Weights of a small mixture-of-experts language model, trained from scratch on English Wikipedia.
Size: 11 layers, width 224, vocabulary 31460, 166M parameters.
Experts: 256 experts in each of 10 layers, 128 squared ReLU neurons an expert.
Training: a variant of SOAP for the experts, 6547 steps.
Below are experts of layer 7 (counted from 0) of a mixture-of-experts language model. Rows are named router (the router's row for the expert), down (a neuron's output weights, with its number) and show model dimensions 112-167. Each number is 128 + 32 x the weight over its row's rms, rounded and kept within 0 to 255. Numbers have three digits each.
After each expert's rows: a language model's description of what the expert responds to. This comes from a sample of Wikipedia text that the model never trained on.

# expert 38
router:164121221119117136140123073175087135124138117128084099111101186155146150154145120051076043174121170130149090146194111136140123103131126107143160127135067157099135213119
down0:112108091135122195138151146164102138123129124110124127130148153139086160068122112161172159157098084083188114140127085113115138070108120170211111091149099102171161120123
down1:119116193157121172129198114130140120117137111122114120168162200096200069108087115073067135062095153130117127145155108204169088088209122163055108091109152156112132153072
down2:138144083175115130055054072148099170151105107160166145146143193095085148174170131171091166133113154118058091146126110126084152124130121120143152179112156128114156163182
down3:170149120086163181113135118125125102144121182108113043109118097101079167110141079131090165131158161117178125153097112092120129152124121146103136123136154112139135197141
down4:103098109093082183094123131132149119097140133114137138146124143086165066165172149159135115104125099108105123111103167144127193159182095183133147064186110082128143110098
Description: Paragraph and heading breaks. Sentence-final periods with paragraph breaks and closing == or === heading marks, where a new paragraph or section begins.

# expert 23
router:153121170104050109171075162145139144112056117073050103116115215145146179139131114115073096124141160142176197183178086089108128119114130126139141124140146165110167158080
down2:070139079139097086114094152118095152123112164120138043095142152139149186156127138070109146164129097114102116152109132069083113153129111084115057132122175138128185156127
down3:141145176174138153148086123168134092106056113113152097066062081163157125091168173150100149151165147129101132140122153180129131152122097134161186134159114187106157127095
down4:148097108155169154124136119193055123107168112184120165107157156142092112103167133152154109201089138089074084130123150164110122124095076116116128124137090133128136124164
down5:144161105133119108124068181112164115145112138100083137128099088045139118111084122049164164131129140112103161116131099156075148189103155149171204154109138140117168132093
down6:095172140137123139106205093147196169130181059122123125140172139081131183095109078102155108131152139169145091115083127124113075100134094148156112113101195179117076063164
Description: Sentence-ending punctuation. Full stops, quote-periods, colons and dashes ending a sentence, heading or table label, just before a new capitalized sentence.

# expert 52
router:099097150119097110169123139186146148122100100085105104079096183107149111119118156129091069081109179117112137105140106149141087086052139082122164166157101121129171116172
down2:127133076178158093140139131102150099084153136107144136075161162185138146160082215152101151096147121185142131103114108138132125137098160140141127140132071149078112149176
down3:148176127164147150138128148094132191085137156143106115139080146081089176150117120172078148185137067120152087132148144066150145115074101125103116143109147134050123196166
down4:170121152120096107127115146170193115140108159146122160116177161143160187134161145061074104155102140112173099157121165067076137141159104123139103086177053095084102152073
down5:061090136170120097114109145069116165169149170116133090156164056193134101087088170158090173112089132100149126075126131145103124150125110138121170139149144168156167121068
down6:125086100112088089109137125170157150114140034148158113143145092127168111142127135159160110118152118104142173041124190169142112141158178106116171132147138193171165065192
Description: Year prefix twenty. The "20" (sometimes "19") starting a four-digit year in dates and ranges, such as "20"15 and "20"01.

# expert 17
router:179150167090076130155085159167113106118116155110133072111109120173159138164156104115047118114104123119157157196134079109189072051122126102152157171132128217107200167115
down0:187124111100094098124147114114126130142129131120101125091124051186106049113158127229190161178136141083094111137091151116159141179100139155165134159087164112092160091112
down1:100156152087154151162156082140061088116104135113168151145102085121124149143117164101121089066164130093147078079143144102121124073165119122114152117098072110112156107163
down2:121072083185113142202180145167109089186133155164173093143175140116136081195148093165136140152131112135117132166145107069091097165146118169132153086141128093064142121123
down3:097131079123085138096111093144165124105157125160097140171163143074128172188122145130137075112197152129144126105135085116155164119078154133153106232181109146110158146138
down4:126125191113192175114139160116112147183196166153117069131158124148179171136127126117131089112154136101138127129152142117114112119134170087169077134125125153101180123138
Description: Physical descriptive modifiers. Articles and adjectives before nouns describing buildings and objects, such as brick, concrete, flat, small, the, a.

# expert 32
router:160169143038079153142149151133151150135117155064056117113079158132182169164180097134065107095089180203133168149178116161176133092114132106150138149128120128111126177116
down0:134198136108071123181158176099192186108142076118118183075073123203134142151098116147122100169149170147108171108113109139118123115132109132155130109145116139138131155210
down1:079150142125129165145137148129103130107102167164120060121113118091143094161131099130109119070138172196159144154190138083152144138106096148069136111112041153095111206119
down2:148163145077118163125135165142147127076099102135161163152153100102096157168179115140138127101076147119116163162108151132134137138064074146161103124097124210101128034129
down3:182137152167119142126135093086115161142190137113146125108147079157140201127118105121116146148102086130142178132134103125168084143164164138137077137152087119133164143159
down4:064132091103141106124101156111110149126174106192087144122186147150125115094109110155145122159115127132089172147211169099180087149156094112104123135195148122056107123177
Description: Closing quotes and brackets. Closing quotation marks, parentheses and braces ending titles, names or terms, such as "Calling You", (The Clenched Fist), h_{i}.

# expert 58
router:111115112122089126148091103168101099181135144096106097117105185149181135107147080120107113131106112143132146142125091162157129084074104088139145184172055133092168129120
down0:118140154088120078141144136144138147146216143124078108132128131153110113139112148201078129123134106102118118139139148116044126128128127184179136180063117165131152141089
down1:096152118093176181142121123147175145091160129141071113092132139182115167094159106136113193091187102125122147080185170081124124107126174164136123138137132145154093078175
down2:094077127105163083148116200131145149182141085108193131116110087144087195098084142121101086143123128147113138098106130162096147101141136151128156094175140112154114190136
down3:077206117133141135140145181115193126153096194115140114149160139145089088081176103151075105133077056133132119159114154117133118075054134137102115113135144140125084086084
down4:156176197118110185095134132138103113150116199142136158160159114115118177092109187101138114158093066152134091083070127126114127103156149107110172177212111189133096141114
Description: Motor racing entries. Team, driver and car tokens in motorsport result tables, such as Racing, Motorsports, Chevrolet, Ret, DNQ, and pieces of team names like Stewart-Haas.

# expert 63
router:151122146093132169171054114172087146081122105113110136124094140136142100181156078117087107155092176200163147197140083116123116120060138090119172175155138134115173169092
down2:073160082120132140132110171131088118156161073135119146144170176154122084081137104170164140144160195104102056115093120104158124151146148126125131139125126126139177117092
down3:052158135169142138117114150115133086110098148132107146117204122145145107085170144067107108147119184105162047093087102060110191137139102194123144129163080142127088170141
down4:096111094058145159102144111117118146168096148150112147096119117197184097092164129140121123160192056103086159125152171048112120168153126113153078102140141110134072202087
down5:145137091128097142099112142121180118167147177098112153096123129109155069164116109129175135126179178147160123073152148102107125143148153194131163121136135112118097115149
down6:163149106146126136163104119143135169122162160161120074109090090095159075174124060136095062132064109160100149102059126032136145116083118104135120169153129141116121121168
Description: Years and decimals in data. Century digits of years (18, 19) in taxonomy and citations, decimal fractions in stats tables, ages after "aged", and °W.

# expert 62
router:157142197104086044136103106161093154149068131148121117062087136156154139174129101157103155092085141190174146137172092154119138128052124109121141151164127106085159176079
down0:185125109142118099084160147114141058160119132111101145118118079112197120135084156140196157135104136110098068132165162116166147116106106102098149175121126128149119094133
down1:176127127126108141113134188109166142108141093143153143143106155154049129138162090091148106111122117154075126103149118125156177141032141143143098102134155122123107159147
down2:160097106113127127173122098145147145174120152143108131096149066090150128107187119189107124115105123114167142142079169147119111088166170135178122159099186101129124082141
down3:078133077111133189174142136123095138110102137128137128151155097129071094090080138135104154130167136152119152160141109121091072151126083079146160107125100106142131118132
down4:130088093093128104200097117096122120118121126167140127107091087102056170160089180131136125138196109157176117133099115160172090210158121152122147121094061139094146093172
Description: Modals and infinitive to. Modal verbs and infinitive to before a verb, such as would, can, could, able to, plus verb beginnings like en- in enroll.

# expert 13
router:122166161120100124168108099157096111156141161166090078079061197183130097106139115148096095152099109176118133141157064188183124133071140083158155132164117159113129166134
down0:094133170173106143187129162101107172149160151099147153165155146150155123165159093147103184141125106135160122167158087117142094145140084099185078080134158163118176085075
down1:101158120126142124152127142130148095067168080121088137086104083110080105110155091152135154079159159146122056164139141108094139137185131098118145137145199095184118133174
down2:136117170165138162126110167066144172076185121195153129181099166202104147149125089156156121170100163167159144125130183176132116165158147129098164162209074135096088114113
down3:099137063171078096173119103118108085081139111124125107170129154091103112109115125142148164110166156130185160085177079172134155158078188120138124148140156153104110116093
down4:150137143173139134168068119117125066126136146173197174188160111141164100132081102086147169091147074108067165144104079137109157151162093113115164132133077175148149136154
Description: Acronym letters, call signs. Capital letters and letter pairs inside acronyms and broadcast call signs, mostly radio and TV station articles, such as WBAU, KIQO, NBC.

# expert 25
router:120168132139100110157106147140100150105118116159067087125103142116118119113139080155097108114105158171109115195124056114129097105028116113146165168104121180085162199129
down2:136174121206115106129152100106148074131095166135178168132122124100152167099077129122101151120203113151186162129175138123100081117169134081131094045152148120211162135138
down3:084135179169105125083137081180160123097129122167139181119128162113147075161142134182075120144139115144171069189126131135107116126151122126113113149115094106126133115135
down4:157103120118189144139110077127095143153124111158142118133113119091045097104079115123150152148114160116120076073160201140128117107101142116145086136107186119125085105127
down5:124142069165168159095141084158107136100132120118172152072205202160135108137173152139106192129106115102106084138135213161153059159096125066109083071087098172155127100149
down6:108149103058132118136143140096167171098127144093155144102122150145124098126171136092124165157116131100147087142053121161111160139155059163169131122170178102111101140123
Description: Digits in vote counts. Middle and final digit pieces of large numbers, mostly vote counts and totals in election tables, such as 21,6, 3,34, 00.

# expert 37
router:148136134142131083101153138135186175070105139129070116126048176124117117115149094065067079101106149152102128106124098154112089068123146096153125173145070171105106146132
down2:169139154078149121140143164139140156173135186172108095057134134125107109121102138128126112091120135075069102143099140113100177116109107129124073173088142133124154141137
down3:107138122175128076090111168117111115095121170139104147117113098107061070100169152149068135106100094134098110126115147112137138128132141130126129062131080163095104177112
down4:152212075080104121135140100121114176095128143121131082132163143060149169100122127144105112075154172101076117127098125106128174154184094184169134182144117132153143165145
down5:121115184160145060108146140160177117081134192103155130124188130134168124090172128152105108097170131073176102072121138108087139146137138172118136120099084107103106152097
down6:146119132101101122168152091163184227192173103163164108127087194140072133173141136159143188096159139097121144150123119132161102179145177117126130123180186132195143135098
Description: Year digit endings. The last two digits of years after 19 or 20, mostly in date ranges, career spans and filmography tables, such as 1980–1981, 2003.

# expert 10
router:175130160087068140189084174152209112087054136060107074134101214130169177149118133086077111135127168162187167163153117123111115122127117115149126147130121176137157184077
down0:121158082140141119125114173098119109156161108124101176159173176115107103173078130140162157125181099143095122104121094140090115122190117147104123097104116105109134075071
down1:090123104104171133174144098100149169094100100143140109134097191190120172141140087178130139144129099153152123182098109122152164126170132096140135175166185163111100113135
down2:138122165157124152155114127061177155136111132182120108144161149162201090122131127076120137118137185131138173147138072133147187094149148133133099104061127135175105151148
down3:087099159082142128144110096128140121082113158107151110080091156138141147078067150165167108084129085166134150186120163119179083063122125122079157088124107096138150196122
down4:111104173122100122095172138162170210185111167087140093117120122148120105118139135085050110121105090124060133113108100110128097138149062144159144107077054119078091153167
Description: Sentence-final periods. Periods and other sentence-ending punctuation closing a clause, including ")." and "."" before the next sentence starts with The, In or He.

# expert 51
router:149147129119131155130111115155127157151071150130076144062098172151145116197110112056101103118081184131196132137093113148125128070058151083178156188108120135115163173079
down2:082166160102118098125129139142146156177072187138100119155128076149130158091201176092130136158123093124122118167136126211155170136108110136125193154135123119152112113117
down3:135144157096178131127063104109110147076141124142153175127111171171108162135153155129093107136126157167082089122124080106143148148094095107174111143124113078091133185165
down4:116124127083097105143194151190172085138154140118150138151087107100114174143140112084129126115142135140114129147136137116145126123198179144114163065157148122090114085056
down5:153183110150114168132132095149115158128144146182161125162145119101177090118161106111109103142182173149127107085119150093088044118119119070155096155065109121131090145106
down6:106081155174120110115109145154192180098097097180140102106082101134110106116140135110133108144110114132082123125120100081161125166099080146136073113099127130147149155173
Description: Medal and year table cells. Medal names in results tables (Gold, Silver, Bronze medal) and year-prefix digits 19, 20, 18, plus Preceded/Succeeded and election-table words.

# expert 61
router:184191144088085188179122151144104125132105147149093083102080141115170166171154116108075096084113127155127176163153087179130089108108114122168154166141146161084149160130
down0:157108116143173144105127154052100083103153099158130137114100143104110166177183152140150100118131079167136144180146176090167167123124142139170099068171108137080181165169
down1:083138096119137109134125150078157153096106136156089070128161155070075084072147110140173144109068134137132125090075184111133101175132141120174126112125090149166117143118
down2:104194171140096110074144125110126143102114092123071149105129112094130161187102146069141160141167157109097150093089087136107144101071106116094132126178099138154114152145
down3:105107097088134118176081101133138057118138158096098171138116140093193140135133116104099065125107104104174114158100163168126131116135091097116155146144174136161099143128
down4:133120121168137138161105084143104124108175082182155133153158110073107096126196143114108083101106159152128147139110144125090114166079162127104082084089114123158149135123
Description: Cell ends, clause ends. Pipes and commas closing a table cell or clause, plus ending verbs and adverbs like lasted, continued, again, until.

# expert 19
router:119103147101072078120130152165136109172034137135089093095098157125119111138146104094081142126089153169129173142113083098176113136090161054166161171133117125124138152146
down0:196141110111118141152114171157139151129182134153151098116130097141101166138186125167167181112136102095156086104130122136106094066095125120071128122152148151078069174153
down1:099156122098139097115115105112168148095130130109152176092098108126192155097072081161146061083111073157082137075170146101143129113121136158117133129161163174115157121138
down2:199170128096075146097112190153139147165146146093115139104109166125135159127148165143149103114112179100129147126129112174158154167167215157074165116100147082076124142062
down3:148122104169152085128123149071175115132156144130085179162124105174083129144181124102134115106094144166040126147120116192155120113110135148113164142122167095160104174070
down4:114130133116147091133114081084118134095158109116115117199092119132068124113157105118133097128148096148145190153186103101129178106141106133179079136108139093077112142134
Description: Latinate word stems. Opening stems of long Latinate words split into pieces, before suffixes like -ation or -ing, such as equ, rel, inv, transl, capt.

# expert 41
router:150158139058135119167106136146149162160106113138115068089049135142187143180112119088081143156076120193196132147140110094086129141136127154152174171126119142101163180071
down0:119094116109139109120121099133135169148116104176151113102136090133109138158137143122089155140101123069072108094174130125105073080160139120103126099118073147131133119102
down1:104174106139068153095093044126164141105081137148132110144160131142135148113124106094141152124100101162113186125136130096155102131128096158112150149204193135125158156104
down2:106112122134062056173083157129104152105148105157120121074148066116144143110112162100078162096159148118185168091118181123115173198126120132122170053124146109135118126102
down3:120150104077123106078082095135150163113115139140107057161136104117131132162185167106055130145087128109103093104133099095178149141120123144087146131156081094173133188132
down4:172087146100150145105117133150158155175140048112128140120123110116103112093127136137108145204205115178165088105191111161163082150137126103128119156116114171185086154125
Description: Evaluative adjectives and adverbs. Adjectives and degree words after is, was, be or more, describing difficulty or quality: difficult, too, extremely, considered, safe.